Weights of a small mixture-of-experts language model, trained from scratch on English Wikipedia: a sigmoid router, 352M tokens.
Below are experts of layer 4 (counted from 0) of a mixture-of-experts language model. Rows are named router (the router's row for the expert) and show model dimensions 256-319. Each number is 500 + 25 x the weight over its row's rms, rounded and kept within 0 to 999. Numbers have three digits each.
After each expert's rows: "comes before" lists some tokens at least twice as common just after its tokens as in all text. This comes from a sample of Wikipedia text that the model never trained on. Tokens count by the router's weight.

# expert 31
router:477503476507459550519497508496533454480470480495503492466536485502470497509545471481503529517457478562509510474491514491483509482533486520449445496450507484517507514491499465502501498512527475
comes before: " of", " in", " and", ".", " was", ","

# expert 12
router:526479509472526521509512523497481530479506470492507481474529469555465508503497495494477452464480487494477479511517480470470435498517470532498497540502460480497520532469520495488487490508515496
comes before: "|", "-", "The", "In", "==", "="

# expert 24
router:528505510490479511518474553494542477489520469495528476497522475493496490508522508521472493497521459504495512471463487495459518516519501481496496523496491469499471510490483504504507500481528505
comes before: " of", " in", " and", " to", ".", ","

# expert 2
router:523443500477473479469499494454506538491541495471477501461507521528500523501509454502488504527468504506540531496534511508472492476507507506484503509483465499525514427482491468554491534515470527
comes before: " |", ";", "2", "6", ")", "1"

# expert 5
router:548512507518491514498491457461509464497554500489496477484500470499484526528537485503504534505510496487530468502492504505474484507472525524511484474482506481533498495469451470530506413532495510
comes before: " the", " a", " his", " which", " be", " he"

# expert 28
router:496497502502484476506486505496482502475521472490511502472521495526497487516538498515484479508492465514522535539493532530463466463499479516486498470459469497512489514463472473515500459483507516
comes before: " ", "\n", " 0", " 1", " —", " 2"

# expert 23
router:510467499504480469505492501482481497477513486499493512436510528512440504521523483500490465516487471492527532516498513496504472484491511530489478493494466493515480506484478481514486468489521498
comes before: "\n", " ", " 0", " 1", " —", " 2"

# expert 26
router:520443497472499497474501525463508520490465476465500509494509520509511505502507479473495506550450495527529513509497499498452492492489504500448484519491486488507502465495466479531494500473512502
comes before: " |", "6", "9", "7", "4", "2"

# expert 13
router:488467484484500525516495507461519479487481484475560517496529537504528464514511463507484517498423464520490459489476491521466492498520503502501508522478548501534514526462496494509493432506513483
comes before: " of", " to", " in", " and", " for", " that"

# expert 20
router:538490499510511510520497494463515495500506487486506483483506465520499526502513478500498500489513496463520453523486501488461525495483507507477508471471541469516490498471474508527479474543490533
comes before: " the", " a", " his", " an", " their", " its"

# expert 16
router:488482503492489483526502520483486496464486492485501506485513514509470489528519497509481481515472485512541528506489507508483481480499480552486461479460484502508487513484474490515497485497524500
comes before: "\n", " ", " 0", " 1", " —", " 2"

# expert 7
router:520525486533452475490482520448532520492518482487531513518498524483508526530547506515475526531462481526527502483513462525484516466485453492529472528459537497520512493477494489532467487477494496
comes before: " of", " and", " in", " for", ".", " is"

# expert 8
router:507484481448500497511510488530552492499523481474497486501512478521518504491511477489489506537469515492513491488513502478526505492496493526525516528469467505517500475494487483505507502495512512
comes before: "\n", "-", "|", "The", "In", " The"

# expert 15
router:528505477521491513516483485505523468489498497489526537497510503497477514531533468460477506570480490519516490480479520528523520511508482527480475531487427483513470490514487504508505500492486532
comes before: "\n", " The", " He", " In", " It", " This"